Experts of a small language model.
Size: 13 layers, vocabulary 16384.
Experts: 48 experts in each of 13 layers, 128 clamped SwiGLU neurons an expert, 6 picks a token, a softmax router.
Training: a variant of Muon for the experts, 946M tokens, 14438 steps.
Below are experts of layer 3 (counted from 0) of a mixture-of-experts language model. Rows are named router (the router's row for the expert), gate (a neuron's input weights, with its number), up (a neuron's input weights, with its number) and show model dimensions 280-335. Each number is 500 + 50 x the weight over its row's rms, rounded and kept within 0 to 999. Numbers have three digits each.
Before each expert's rows: a language model's description of what the expert responds to. This comes from a sample of Wikipedia text that the model never trained on.

# expert 4
Description: Single letters and short pieces in infobox fields and foreign scripts, plus words like no and they, such as Di-y-ala, Hebrew bytes, Georgian letters.
router:552456556452536526457433555476557551432560461505502480532428529519470500565421538461559519536526468581461472524435473553421540430548531479467468468598563535448437488553
gate2:563426457492407458510456522490491512561354529549474461441466577518510481526439445504454482568561511581509502495468535465530437529511541455471514424484561513557456510472
up2:533563476489473453519450447468427429436415542488514463457504526575499478498467470506454480525522455580504496432465525444527448550466471528463570505474494477533570477503
gate3:575658510563500435538504549470581516553594539463546433627470448510472592522525483413525454555497570498443484512558472442496511536532574381407525497434474436504533517564
up3:425561477480589532431493459564498625521376524413489457537479442486369476475491417434480437510385492519523504432538442417473447458499493564533441516543486454444528497580
gate4:443591464496535520490551445413450504444493549492441508490529531517439507535489435525506475442483552495520484482463478536455520577504481535482527511381442473463488524452
up4:559552515568481579623524596474566462511505478487431552566509529435491462489533488531450497429504598526460601471539534488608476558564491511499536447512488528499586482436
gate5:517573596475523424553474406456489479501530544476546442489515494455478507466506451444546530479537405485545580618476486476440477547476455511465468502474499454584534531547
up5:474564536525462519518525435491475532554515562526525495482605542542490525364538417509543364441542534501534460627474550530493453553448463495507521482559442469533611550525
gate6:550540403476461455584578477501458412454594504441547451531472579414468452497512518515395531462531562518575556451502490496494617541474497440479495502520474506548489495492
up6:549536387434471503523500518480451474370654481441570465474463497452409478444535592506424537518458487588478462473417493533520568473525447514572470509518495512453475553393
gate7:566431552503449545553481580492464514562570490514551479459482604486511610541591420564567486514486460469505463457489486528462396594452481404474538521542366459504502486425
up7:494476527562532480424523427536433580550505483488496472507521576485554464509524591537490512526537530489481494459573463546472475543398563521469553497453387517459442477413
gate8:574483452488535496529469534471478466522441544485471597509520435538510489390501469532557448536528516552487510534534490549525451516578510412557427506471480471527410593495
up8:579504447476459498511494499413438557509470544466391530521506545536479468445449412534544429510431505605493421480598540472512518541534495464569484574487465493498444577521
gate9:432460425614518529502439502467438592601491472502495475515519522489495528482471590519522477555552529425512476468455557538528530425513479526535521514463484460472538550487
up9:460460408547474492495426558510563562541550475470516574517483496536465471447484545545531475554540395480555470534462508509506514544490490465551593558512413482502557445429
gate10:512497609428472388549493581452559465528514437446531530524530473526438442457573572520473464406518613500364421449630484573483479481504518540478474403451482492471507554507
up10:482459602395511518536504514474519507525493562483570485503527479535456414449622420480458494523582589424471455514518426528459466518474456579481511522478517501477426523450
gate11:458504523418469530508623525496392551515500462544566469464459449387450401530564594522522479588522484581533522435423610409446513598509490597542461475574435445435513535442
up11:495494526422423477515558513414436522480544451588570540462519420503447444510512533452535483422467522513454504453455540402468449542541500538451501425534459460471496551483
gate12:471513508575542519509516570609480493621416527522604421466577479507492491483533547478483479399506531417410486466482468506526569489464497459530542456463536519473446548541
up12:653439528484617555429556494561429444660506441549519443598503483514430516518478473555544486443473477472401436526544510578499490413435532447541491537478504475494402546588
gate13:471463529595520435430390436536476501457515427462495551444485505552438441590533560515479562486486438516449506525456563542514459528497530526545407515422493333437572492462
up13:442477534527544493510492442440478393535541493513605404465541505522448419404615488466447484505501487431439478485472571456463502525549544431458485502504511436493533505397
gate14:601499548485558486534487433447517562490531488426453495507607514499442490406526450476463419460582443418472432487429527531433392558485553437421525536486455635457443490450
up14:435413583405561604502510434490561472503431526430525580408622454506483458510436521530444454404431555496594436543460503512521368540424537543391511478460487537498446465460
gate15:473456555546502485387438404484501469538487469531579470468580465549445511436413514509474516470541433549531495370535507442555586440505539522475441541538528526540487419430
up15:470426580529485497455500390467523485499488519484572457497532475520494572462470515472485513489473424504519426440422498481591540547454464459498467448491413557520590390466
gate16:506507448454512483545494514563518444502461447490497447535576549451491525464516500460441511403419480479465569503483504508594448539534495517496543543553506486508497447475
up16:449549467420555469514486427514478516526452485517501459491559538456618536535544456550527533470473527462466550415496529528527489472494442431531513502514518461526478522472
gate17:479522418524502427557488504643528479463527496483511476509429489471519459441577536469561557511503580594516456492465465538478481448513463433457459471462516563563533539435
up17:519502445420562440556517430564493546485423514517554520518427441505524503458536531513491504437444631514535438454491522571401462495443495460507455495496440486511511509499
gate18:410506521517524577502431462538464533439568486518433507402516544502507512401572476455498514626530457631562535538424552481473492539423468500538524457489482638456517518594
up18:491462455486498495485490436564427435582477535508459555516511448551482527441558430478496501567453503538423611487481503500519430496483443589505485435434418533544430555595
gate19:499569469587477566436464484457571442565558529454554389491538621465479505553496574504481518444441465425455526572529557492480501511533568472547528490503470601503503539518
up19:433550419548515505515533493394505401444574567522545406517501538460446450509460449471541466509472469510491522523507545487461442475536459486587485567568456438488480639489
gate20:467476555476491525503485446559470429513544460505543529546507435549442452572473403592524489502431561491481495517560498541450549435480539433472454429524492445505439548448
up20:459431506488434516537556446616491509447488527532509489461559448536483425519472517545511536514474554441491491512586504406545465579536459570525477441542479400518527490459
gate21:452460492567526482497460417487482404591472497450488509572414500502499487455476505419533421513510548478415504451519482476497572485407464446483576581553514510518531477379
up21:501539384609479512463504626499469446491506539536474511552469609447477509486514537517558478479515445504479509490462440488497529415545523536489620562467425508546525414548
gate22:472525455546441463411561526535429548456493497563539424526423515451529543443458400530512476452538603443434481514507593429459459536556442592525475563492388457449506586507
up22:409488486476521499438460423480498456460447552475602485535526544508416540451497384504460440413516560456571571525480564438557499480484488552556547494515415495568556449491
gate23:461422422491422450443474534521570484576515474479489403509533438560449472482539354587520406402452525564502430412413567447500554375531450457433497482546469510471477482452
up23:534588470385504380507519470499554521530510659543569429461501442490465549420467442492487482380473487470533419410511521521449444414512468582411547603525501529559474532449
gate24:441472474497507494487613557508524495538451456472513435426517468491477515484529496557594542523453489497489506582431508452473535515495472469541463572532449640432513540505
up24:526510496389529462454533466508515426530458574533508445482516568511511508447554462477436552457469517505425423517475480433504550559507544462452471522520450513552542571484
gate25:574528552569572470561439518531428452461460451535522465502482493515522487502394506498550496606537526533462381524441502411472516426545539502557461534532458452495610549520
up25:596523499472517478518464527568419438476411454494508594471578542641511406393454471471572547473591510491520436462468499490525492488471531424473522554502395450510489599581
gate26:570551468469464453575524540514457486566524381499549538502531499522533472523521430505519532554521501499543483455540435381448570499437599478525494489486468466429575511507
up26:499562456493549468456504447550506511571526441513509472482466441376482535448524485518535464460586492452486461446526463437441677414467399499550465512543483424477521543436
gate27:399552458507494551446508523443476531524458474506430538484557435425488500483438553512552454677526474511436415421481490531511502391537474504431461508519595411405584568502
up27:513593513558431499536582441532415547509498509524432591489572483561416493454505499547603479539596594553494526454475470447507602430474549455483470473437569390495512519442
gate28:457528452577415485493488485513481572515518547375544504526535520595528503445527538531503572555475447547494498501541450506465472613606469479430433545473485558509567488507
up28:459505535527438468501567508546481536469479454426348513536488519500581466443501494508517527412469526547523479556517469436530505575526477439396477575502547528495550548528
gate29:517460552491520469527505439589447493466531469435524493453591500527504461426510584459496536408496492415522453507461531482497488683481609471485592567422427505501461493444
up29:516464420483492522551468451573584508396587459483472505458509482502525558549591563544607458480490438554526478548488468499564557585592524594459606509553531560429480322513
gate30:534526491443522484529472549449452418435447501476544498466511408517539475511591501528554454535564462474519507562525488515517468545606580416547495466500476494427506483555
up30:481520503515467472486502534512490381459441630496517447456486548586525541481549493532581505527542451494544552538459456571548396508537451473462520556551583558438507520483
gate31:519426486494512425492483561466485470416566502442446518484496508486558481543506489517531435414460419533534581501529556444462569532447570445474545535462509554482484562574
up31:447501402480511454463475523439547483472516510479501564518536513445531414449471432519529477429410567581499529517479483525542490585466668401510563576472525541400559578552
gate32:518494522536507551517473459502482484450438504510499459564567402477520399461469498518522493622524583530574484612460562442514445484446485539528516501421646504507587476428
up32:483553512520452544541525526538515434499451472461571479516490533446531527449544520538433528562512529444588505617523511526514484522521528569596420488471543514604475534399
gate33:520630445487491456458493505456495479533504566542452454465540499528518438536496526483493579388582464453419441426479475512459419529460516430508428491528513532473403537571
up33:526593457475430436525573467506449472472444556585486523454502556481511408566447433474490539452570482517397485499465514496384437525352509484525475540597555436497421529504
gate34:484504541459450391488571535412488466508465505533453507452489488525602527446493535470485498466455612450530508444506544458525511514464460558468517545531471456451513468433
up34:502503553463491467545598462523458504443438607491551534434467519548542451478468562486525448550526575441492489590495538559548460560405471418571561532507538382464522481424
gate35:442572402565506515556543527412471498483427652484470457405589403456472417549563441512460519497491569505608484513494490506478632495515474524519461540512462427444526433511
up35:426473508585580466537477534436433555403554442527548460439597401479521478457553519489554482411552554498603451473473527493624473569540474519412520580477427497555585489508
gate36:450511608490485508451469511493615448500400473422551555543579499531527456453523536485447460535499467577554491509424603481555481494550520457567558479463472466489480450527
up36:478537498527475478596415499430444557553420510483561593542465569528499500502537552539439446568444476541515561554451445428560557499458550568496422541480482445451412466517
gate37:508534545556512491490534449486481589542507562517511375481522443526541491587498438581551455549491600521539581589400470558481442548506427519530548623533559447446490574529
up37:491467493434564435562524506533526464476439420520476588511457527468445528426515508452458560513502451464442368471564505528579526529422527509559471456420434531573512352461
gate38:542544537442508517489452407469453496571550516651509517475534523495544538494468374546543534391389616555613395520524526512541505443451443515565514446452478643453459461473
up38:505610571490503528440511409464445496587557536660469428511568404482469482476428403546475508520440518438541463466462527465474440493480493503534580524501355635472500491476
gate39:493495529481589404558539532434506516481519499488596503534577450506467541444494551436547547441532493492527499457583476452434546520507419615452473529482499484565450382520
up39:452476514489500479600520478425480555555430524497514574544522516544479448452494567371563530401540503579551452539561494483488473540520452567488458545477522515659479468556
gate40:444575520551501517481505558487430459592425521564562568508576508519525430389597546440618588485533562479484504492492478483487457586565507547513539523525439518530573453498
up40:416544497534510495516518555503545495578384536559530451458541530584489491468546488444608545475477559399549457443517455509448385602516447606523536462534466495510469525558
gate41:556618510592479464552515511398484489523461449501436477505556542450499524525601453519438451475481482462537573516506553493460595408489518474571471536500563585501437515546
up41:505527528491499500647538517532460523403464464564488520485484515458588493517547461552483427389441434399528457479520502515555462532483505503540511515508540607406464522556
gate42:561448472598446466471453545512528481568518549476506458578515531480507447516508425564520520455519466512522492395521535525477579540614484554525562482377470570525513515528
up42:567476542490476506498495518511461562604397571421525547576569560459488377574574457525552549609480507546443516465482543525476548546592508488550415467454533518573566594487
gate43:523493451632504489393523557505562532505477594507504477546595404583500400485542484498476586426547498487493528556501466566509542523416517546512443470466511434428472563483
up43:488528490580538505497476525518509495417582527472517483531522416507537477493450552459446530422613468543519459516458394530555570540533463473468472456488458501462522554503
gate44:543530511435552443543498590463431484548433555498577524516589477484559468425495461463504457495520457453418548459586563498544494482432442510422485455453399523535494482508
up44:533512512502574508522550565494427516495467529451486515508487457478578453425476500470553521524469548487464543440524514494547493589456427489349516537486433492488457477535
gate45:580406573515492468546552482483539451452419522498534538487476475418528511423485465473527543431388469535555487481553402552469615560540453480438416596521500477562558531536
up45:515403517453536443505438469526514532441438506522532457550541417529517495466457492444448516528543505496562458453570491466513491548579394461458428555492502536605531491498
gate46:489494482542499415507502561519567526571603527530509526375536560553510522509561594547435506516510456435441599492479471425524415522538479550499512509517507501582502581612
up46:458496513501452497510495579447580488489506513622408468533531485512467540552476623565397464470473478456564538486505497442551489551492509470503561546556490498568565566535
gate47:457495531495498518476554563419537468441417540506457516489484473569540521483511412521559449497529588464527451453484517533453510523507425592472419475522493545536483486515
up47:522595544581481483569516455493472597582506524581501524467412422503498438555561457528421419484463519467538439449522536521522502436366482456513544458514459514585564528528
gate48:431477517526517531516532491443534439517489530586580462542557459555566527519414538481453449415479448552417409501471436506520494548573546626489528569568548439497497498523
up48:391465569568516557481462457565461470481515593591543461530533519565581446570491543507481398423437404542440489541517485511541446554533530566492554585556548426469497474558
gate49:532608493498505463535463434479527523429541544479531449560458603614519513518542383410451468503624553447503610452566418507506496598538563448511592450482438502554506500504
up49:508551461502510478520450515498497471464554545566551591526516517463535509477485481453493532462528429488543548593502502519568391438437513480522438589520443555538430502468
gate50:484492504549412485458496492427514475534473554463551465525572502444557535488540494478438478534477508534444511509518541532483568512639388455473557438529411551551476478479
up50:619421537515508488416519510391447489489404469474529600530516505436506524475488434499536500467452518518464476486433460456494456489547459508507410543496451487591517583450
gate51:512512462445466421444530473538479505488498472449472420426498465577533574504530487510524470634552521503564406424530489407560472502564508532521482521414463469571576541506
up51:456395487507505478487489489537524515503519536530513426518522477445431471481559482428444538502500594476539516569477512484512520443469466477496527571467503558612550441478
gate52:389467544512467497503455476429582398549497485535489465510540507481565437439515494569518560420550471510461458554485533553427491493415546510463503484437493533459523505450
up52:501426408515487469526524499563461395466480450507533560473511467487540476360545487499547539389512498565489446582530477474436519489380495514501459509532538472518505616469
gate53:446514510514452585479495517480485474529438435494506581427447454411499463564486426535482507560529548507566370449553608517469517603549411537562594504538436525586514576478
up53:506553502468506543411562513470461537532450469460493509450435550371501501509512371506508489453514572491578440446526584513483495564547389517557507504461440475494583492425
gate54:505594510491487474471497476501537603514461515495499480470572533480549464450497478470491479478541560484488485477516579596492460496487491540670549458425507435535571565450
up54:460617501518520447475538474552450618490484525493458492538484567417434487461455539505526448414522550446534502445492553509499480498501464515571594496448546406484491555463
gate55:553580556530530393487487521444547539543455474510511391525519520427428594455504388479482458489525519492458547470582518559489482464532438418414512429554404545422456494459
up55:538580602502579441563501516448488523504478465578548513563475421475457560458556412488460478523484563512446490507493531580445489508495474432452496437563443566418461537527
gate56:430550548477426428520488436492444554494474448546469431443507605475410592503465470481460512544556446514474606435436484575535463480467490497444456456483370557548527526415
up56:468571447494471553588522489506480511550472438485441512455466610442429493537474468462449529449455495452477494508468554543590542497468514425575473493516403528474391488487
gate57:486433468518481542460474472529430434501435523482466520524569466500487454440497467442478535487400493502453626492519446434463505524622420545572519508427583412555428500548
up57:537534446523482442430568430458472487619375528491439522548482523465573503454506517572508554396462548501456499510431405469452461466504496486429447477438423533484465495520
gate58:446495426533527418454545473470510515501482473486524582581488499543489496577489504553570552505496576548503470489521523495537572566613522488483472535445540488548478530442
up58:460516498428479467465527515401511515493433519554513590530616437518389472541447574470599568515549541522462517560488526557505497582516530451475460514566572523521490540399
gate59:421581461561478481503527443445534543477556537486595581555510544487536446417547499527452428505505493489602421550415443592424529571527472482474508469570519477456442552515
up59:448595457525456525482482492364545502543478574508505553502442539530501468493480529526506498506428476515535426509493432555455554601571512565470519497558480482546461603481
gate60:579382496447586496467566531509509581560524491537445444452492482491422562544427544434501495487495494452513532456483507515422473515526457588425434420531542488493428491615
up60:493370471473572502501534462549516541544451576518518496462575442451379525447370557501506468498515520474524463502516517535455497602500486550482433488582563467450502524555
gate61:433541462504497524479443458442476552435558452454504463417473429520535607502478440574428417496570449482691473492505540512502579618510434475541555626467497360473585519460
up61:422582486463512486537620530371514480584461472436536460487483396535511526419489425561505500439553530483630558522501454569532595637533506541460515548562490439437407543518
gate62:468446488511612476551465520535513607484451566486503594523463559497464481499413420487553455488543487546497429506523459511511535521468416569439554560587511575459597559514
up62:580425476435539468472467507589509569499488531470484583550550553532433431476422462456481489430514560566508516588554501522463501553424491524523555476586529490569589499457
gate63:441497456485448476572534606443512560407586434547442492484418488511558447547508429509414503470470585440521525585448494455488612460461481546508512453455463533527551610532
up63:486445506509541498499530550513466575463410514525448472476529516541486408513446425455409396526521428537429426496499535439522467527410536589493502555506455498564475495480
gate64:390549529609596503529519433512446485478489432535453501494561440517575478496577480492506549627515431449562439553455522507603486580473553477594508540412547413503548490465
up64:388538473541468557473425493465456516497501475597469547477500482514469565483486500488577420625486530426464482476488460434534432639570467573417521469489478510488521477537
gate65:423517584529472546485520513543550480486406547445528435440539445456498404550555489519489522542515528496505432516471470552579526458525570537462432449438481543496493592399
up65:488478506495575456605497398461534431520531603545537553445549506559498485460496474547529523493516517538504459478527514533553478409449531530495551526563451517533446532507
gate66:493476504474555492509471567502528492500429439522514483487459558604556443575527449467474408411564582528469527470538431437443477553485473496548495428558544448502542452520
up66:468566536496554496460539485493520506479436501556500493521457492617534459488503465526547374393512684513471505469466466508485441532562428469503468458543506418519455563520
gate67:510529463467499480504478322538491497494426549491509527471566523448548513433553538475390495524557486454456458532576477491420603484552468491460426488407470564522477514562
up67:459549556507487449637476434472510483569430584597531603512539509496612453479526451491486550515523526536473527461501613504479556550483440458464480604521495477493465513545
gate68:590556491449475522457542369529483527407401526539533550534529592485471475463466428544541481513490460435485467559470552528440345474508442530503541508519444464510513458480
up68:453456562442529561526527522476557562511460534534440543510551549639474507509442546506522515526462506406454484498528561435556324557539408417514494589527421423527467545411
gate69:506506572448409550431540524433501479476407509582517516580444527508494486457602493506496520486480563482541482495482565523472607472524427571462414560510509471462477449585
up69:469515443477468489540484525460542450498465537479533572473435482504445464398549414523421486448490426440432424547566539548497468582537558502452504504431465511573465581524
gate70:581575503528533507518601445636552485437569525528544541515454540521541505511534545571517475490505592515597502521469466542488533414490473489456560402524405499468594472557
up70:506580475462483520501521430429458508490522474511520601409508557535525550539478514564592430451383484588553446448447465520410440425479537445398567416509511487487624507527
gate71:535438548486476584603435460527571481475501557506536401524520511449463482554560442525513462553586564466468437465386516508506523489309504448477450480558570553474478530470
up71:533459570482544508598520465533511572541535536539567475555540474493509479537617571555566483454490479440466515485492571459425471538463437541506616474502515494511518426488
gate72:483452555538500467431424469591516508536426550456458535447421427532501512525526511494470495497561494468474429443649560627509512499460479487481489597491452541539361565460
up72:501516535413468532558491447575430482494428648515522590418487471577588479512494541564609506445550460429551476498568513532507589555522527544521488569457490479569464473513
gate73:558459500587466537526443607498516541550455509488501487538626504424497506526440509493497523499515402452555496551556541488501542503519477450531469490522464545494480468501
up73:527475419461509562456504422586480467465407539589502509525631536457510408406547449522503469506421483546607496490533444473445457519544473469499523564525463440562575547573
gate74:441567518420542439536562508491428369479521549530534532554570409506434374436495443507507387452508476511489523500470474503393466485434439431497414460525511561447529523490
up74:445534458540545433548469484525472408493534591472529573557600403542477457507581462442528377509523518535517532510479459511488496536460438442480440556480542571572535467508
gate75:582492512471465543448487445558531368565553436513515490505606474527469538516494561470506516508516462499472502363424478513554452510498432476533476477457504445497479501409
up75:548429517479531495497471464463563425581544400563513534545470443441430572561563568524564511464506477519485608391524473539461489568542504493484584562486470533491440497451
gate76:519544507472562529479544525524515368492512475490441523550431474545495444480452463419555486401576420383638526545477438518553420528519540522559512527488483448586445493526
up76:498475484483533483461464533536471431492463556463489461531493530565525479362461463443554544382478466399537482619539520468566478455439562494490554507519463520555391577483
gate77:485592514573446491425523584433556498495465457547447572390469441443488492511451490420607565488513631522553556558524521608465531520510534512491389588500423475509400527570
up77:610566531600490448500487529415484490457504517498498548488421532443478496514572424482527462440513632537549547579480466510447454434506487494523545482450502481502525544585
gate78:457567562519485472522491483536478456529461472497518479572525550501475485465476455446475619477426528555493430476512458465511539452498462500424465584505436372509516461457
up78:491553456489504478505542508547496554545534546477461534424602413542401486467529387455452409438426518436440607563577574485508455505461536492619451461535456492501401479487
gate79:492500520409439545466524388525533445518393537496484471493628400481446486549474394482503525369516458408529569528527504449509492503447499509544494480508501502474506422434
up79:590449497508523575444547443526459389511445578504483441574550538406496472504449509429529473515563488473522498467657525510458481540561596559507529528611463575503545549453
gate80:431583512459396529480468497549406516516527469489523388471442619553560535531540391477522583575532602450541548431461410442489539603519584500506510528449555463509509431492
up80:491563559474430543568471520450436509470492439436465440486431566541470562472504467535541492557498515540560480529482488426513506558504545380564549555439495537493518531507
gate81:496443502495451369562533553474499570441559472540515488477523511455489453479523496607452519412495488487391531501478560491475342416358489553505526545501470473454479435565
up81:566532473439577546425469591420424565572514534549524515518550525447505482466437484493467541484553447424520459518502450497410449539524493464486464538507412497489522575539
gate82:407466522416577525532551437523511505559480499525456562513527430567505549532430472517462525334490378558566509449429561527443452592432542467454451626471528510516493438505
up82:453471476479570490535515468512594549589494494469477567478531413510507470517479462587572495445527458505497408451436529484503440632487535539576566576497493559522535592469
gate83:546472519456510412470616491546488445477407486462479511427488512507519461537490425417501453548501512549558547516531539464559487441525631417414410517503497525455495477471
up83:456595497567505416484658461485445419440433467494529489429501482535495457561517446480515357486550542526544528469550576452533484468448551411502441444459495437538492466388
gate84:521559524442546455508496450591535508529493551442439510513495522493548466561515499529552467470544527500586423580552476490442384512473572526472512533467408525542613508564
up84:555475597432534440506475479481535503528490575559437547553495518527504399525470475515560391467522515570516396513469446441488400526445529497512478549548502558484533504432
gate85:504396497525592425594407379515488540520478459545537518461465532559446500499510363530483494449459378496566517495529512474517478559473514544573515572459467463428458495395
up85:490450495473536478553453367503533523505518495471473566500563470419370454545458522525486488434563446519565562470510492445562450500481506561503551459481516452483506502454
gate86:419538574492555486451513519498534593428494523458545556495493508545514410466514541515458547518552458538488552446436531497522488538472586565441536576572523471429531554453
up86:480548545538550431431580553480489535423481433490579497505615417530522479477545469517452543556537449594554513511403468460418422475528524570476555476574480545473578506545
gate87:449507470525420529546475511567538527433489438534546477538530474554488490466504467487544444426509535439579480474568498560552560413463405542556531470515445557461442485503
up87:473466477537485522507576545531473488509491427500588545534444476525429487491496470506543450531553460376564454435597506584587431441420408550528530556528430478575512466486
gate88:531419452463440481495537592421455494489470519463611504457550443447481474520415540534489556448542536489507526447451468520483536521497537530482373529484515557603453488479
up88:517410515430395441533590535503532501485403503476559488352492420468528495547473507563510487515505532535530533490469563512516460397491578505443490586490524477531415466511
gate89:480594528551514511481463488509468587551438485510490577515568495571526546481490466509505479472425522486578536545480523432566342545531451548490566587504552449465473589530
up89:419537421542483467572516477563504524464561588447517532527569621607493510515534408606525538350435589532532479509593529492531509530557479518508577552473469520424465579521
gate90:477574552414556444500501478571496467449491547485534534588497417528531536418525613556464384548488548460498465546514499568482451468465592474452486502536394555409603508580
up90:557647506462514439518499484535487422515501586450487515575474397554547461442570473567515418525481481497505478543456490551516511508543521488472477505495465498491503464491
gate91:471460485414524498461473445482458530514518455523500536572613543554502554432449356497470589469509549562475532455434515531485535443535532516555495433442569467623544505503
up91:547536500513451453524416495473456451557459497537537586619454512538516458389495427580509518401515553517462482500469452530447472553403503547553456573585500540545483506548
gate92:494448507522408422529376505533473539543459480428493476409469410487472504536476357589437498354438391528522496483500477512493555520517452570442500596467415487483547581517
up92:440538511586479516591478524479492533477443508409507476473513522514461498536520447535513523455459448517497547393499525531540601464516430584511513576423445470493471567455
gate93:470467556570543598466502449537418561524423479512479538543386512527464436512513573542482492492549498502443530577508478537469541488400524517467459495488480409494541499526
up93:471442570496550488454561482568509556530619536482387471517508588501490487525514556580503426340507431549511515535436562467479605590472505512451533517546505482489568475534
gate94:557629508536554503580536474544409464410460565542527503453596583524510451587534541474527464585585529481524582455476485448499491568438495529481458526561429450502461515521
up94:488639487545569500547449545446463539415526502601476485519582437489548432541469595564505540568533501546400527512564502470452549538534576510456456543581528451497534497453
gate95:437466537513525554496495522568406462371556496470483511442458491468436417480506503479530488496490553497459536540535496576510441507527436474433564547450410492535480562499
up95:498508582521522475505514619561435397470515549399528544529490493470471453494500504533611432541543566481454580543455510545523471610563384442396509580511373386538554473486
gate96:541486473525527455555489543530468541480535526503511528462538579450518510498561510487524493487498516387478547553485466511409530582530495464537524518478557625439504438499
up96:504560507477562468488586468582465494542534518519515519508532490548508399457546489419561502461482590527585554617440429477530457616564532557470470476472420586476498485491
gate97:522477524461494524441548557497528517470533533435497521530538491532444519423514506495494516460560547471438488498500475594602493650512525529506472480484468523434531512461
up97:509533495532592499515546535551414526464466511462494549602526476509499407518480441486569544505445543585406482485499466439511532529486521459535564504500457495552444514524
gate98:517510500601569455504432462469466449498467490527473440449482468549501488560531491519596542526428509572543564541493545439458483517509549445420456511513581561563586461531
up98:447511368535523537483474565560511498534404526414576553479627527511519498432465515504444435455508482460455474491492555461460440614497382512571443481565484477524540476505
gate99:474618479555591565514507566510543462494483574543517496586474577502446508459491489467478564446555506531510566498542462572496487570512539498502524469524488456562512443538
up99:583512579515478519524386398470526491548412435497502522509515466505559511505550513424537475539477451585557567565454475491504515562537581495514551551496451521440554566484
gate100:388513495507450463496526455499488505562494497414476521606593552454551446477510635572434488525488377522508526520468483490530634537557451479459513579462457428468483490470
up100:350563451416530440513549407494469518535518480458493450549568530592423429511548525524471536478550500438473495540436455485505601518546471474477614525556505462471507569447
gate101:363585483530504524498420505521499494578499557457506476500548459457427488493467329442396472494427496583473521471493541500512447554410547454484437434532476435499504547465
up101:467518458510482466456542453418467571461454618511506494538496421438504494470495486522481496524458506531503454462465529509482442486390438577543547429471401551609537612521
gate102:499571491484452483490415585503514630542555470427539561451585454383531530433416510523472427514554524462448482577492474514384519538428500491475598612561490603402432529550
up102:451505498508461474552510535493446555449564562421521521516604445425531523569463516492514505524520531534571459481558539565480506511427563486441562594540504559451465489493
gate103:455570563480438533451409455511559522553478561542534545458488437494479448420553394541535527526535541535514561491455521510440516532502556473527576549474483508518535521486
up103:471524489517528436449488462442491592601453546569516535570491530543412522454479492531573580498536474417561629518467575472498463508500569520505525553491418605506509463461
gate104:525471469402509434533516429480541439469464484545471543498468538432555384430456471454522560515457488396556547546493456541552469523421527484462459470463480486516401504476
up104:458507521401540449501513444438563465528567617483403575487512509520545389487457510528456507595450512524514471544550437486558498530526454543497515556537530492501421505517
gate105:442526453463485480556572426461406488521580541555546544474512516434443484429446492535454515457511470524615470582495450437454558525474377518597527545546492429442468519515
up105:354512469397564591511607504542509439504457502443465429533413517537476527424459568548548475538477491440472490494539471503510545555538514514515508541504624512566480557519
gate106:586573501518439466581525418549508454459411506444494554501524529540555543476451355470625494530547545517428548504422569472455474547538457542496513577520513392471515487491
up106:536510565472387544468504559498494435494393448375463536549529478508464530524484484431592414427471576526402525572509570546479445539522460452483622583582484448460537523562
gate107:457555509548532538530515502531546484458545527458457535543451552504487544502572457597508409537453448420569516434531461549448397486427439522484553464409474573572520500507
up107:551545524470526475540557454475493449460457464494462593569379491451487410493482424579529486481472508648525492491490547540492566572498565439489456527489497577624491472508
gate108:624581538455541522508500588544458480484526566564517549540497508511567461504522507527460519508488551390485443453505521573505456450510441563545546434519517441506456568594
up108:593650558548554469485413501470499516491485538621514531530634501598481519461487456460507464509428513477506490540442603561521407389513450518512482458542515456453486418528
gate109:560512416500467403483543572474487426480515576509496514426569482509523498408517506496590542466603534447539441446502441513560428466430579532492466574557490514487532567437
up109:563479544519527448476454561443507441403511510462543454521502423529488551355518571509478465432598503511531415522487528424560457423544514522563497489532488472498505591472
gate110:528534471567542543530532538490436489447487440481546576602475478528556530509536484447495549512471549467505491488511487457466453489418424524521529559431572484512493528532
up110:549551537485505516461553429468461508453480514516478566510498540464489544519535444512503476590461514443504494434510568541525476487496464502539446583424532522521501460456
gate111:449608432519463436489602451459495512580493476456509470501463460511511525486568480575426463464451543428496527512534447509429422527534472580432514510497462522608456485524
up111:494487464543543454552522515465545468570534517436501536532623426491470474400513442572512465517476566501584529573516514475499485514522580564441527478449473471574470563511
gate112:489502529541550483537465605542416459524409485523476500578443452503491500427499488605520452542479513510615499501533530598524485478472576466537517483424548420517535522474
up112:455427501538465484493444440555409448519417538498477589646463482571479494477516524509544502588519521491640501451444510507457397554477526437543498441370448452479565456465
gate113:459401492521526460491547513511498533480442543529469414527430495480461501521518545530466473507520463493440451453451511533609587567431546512526546519538412614589485529481
up113:467447365481545535457599513522433518468489551451470499559436530477503459502505533457598491492519523516517484342477585530511527483456465496573593501460420487551549480480
gate114:431554602572556478506571480432466484502532501575508485597562533505525470477457546663564474565451522522509456584493544450402495633432466536444515510509552424472528542484
up114:475548550488592457530563510427484483512417545531488504507553434556501444502465548534482411491517527508607437491543598442420486539499461502512564551514505394604452551476
gate115:474576547474421459457482421530520475553519501465456497486444457525628491478476461465426466471450429571472546445499458528591632501556550461456536489510573528461472451446
up115:505614541496548448510496550597588519441539434575498507586460482481553530453508505489532480464457428572531505516457513497490603478578593550487600581460450454561528609388
gate116:368479545544480483516493458467499540561503567499459541499519583513575491464569443574413430406450553542449508444486489484579494499421585514520577493526438467549577545441
up116:455539487506511525599496508463478537533533493526532521484526460447546501474523538537479476478495486470417473517524469544572567406419513582576520488488428458514499578457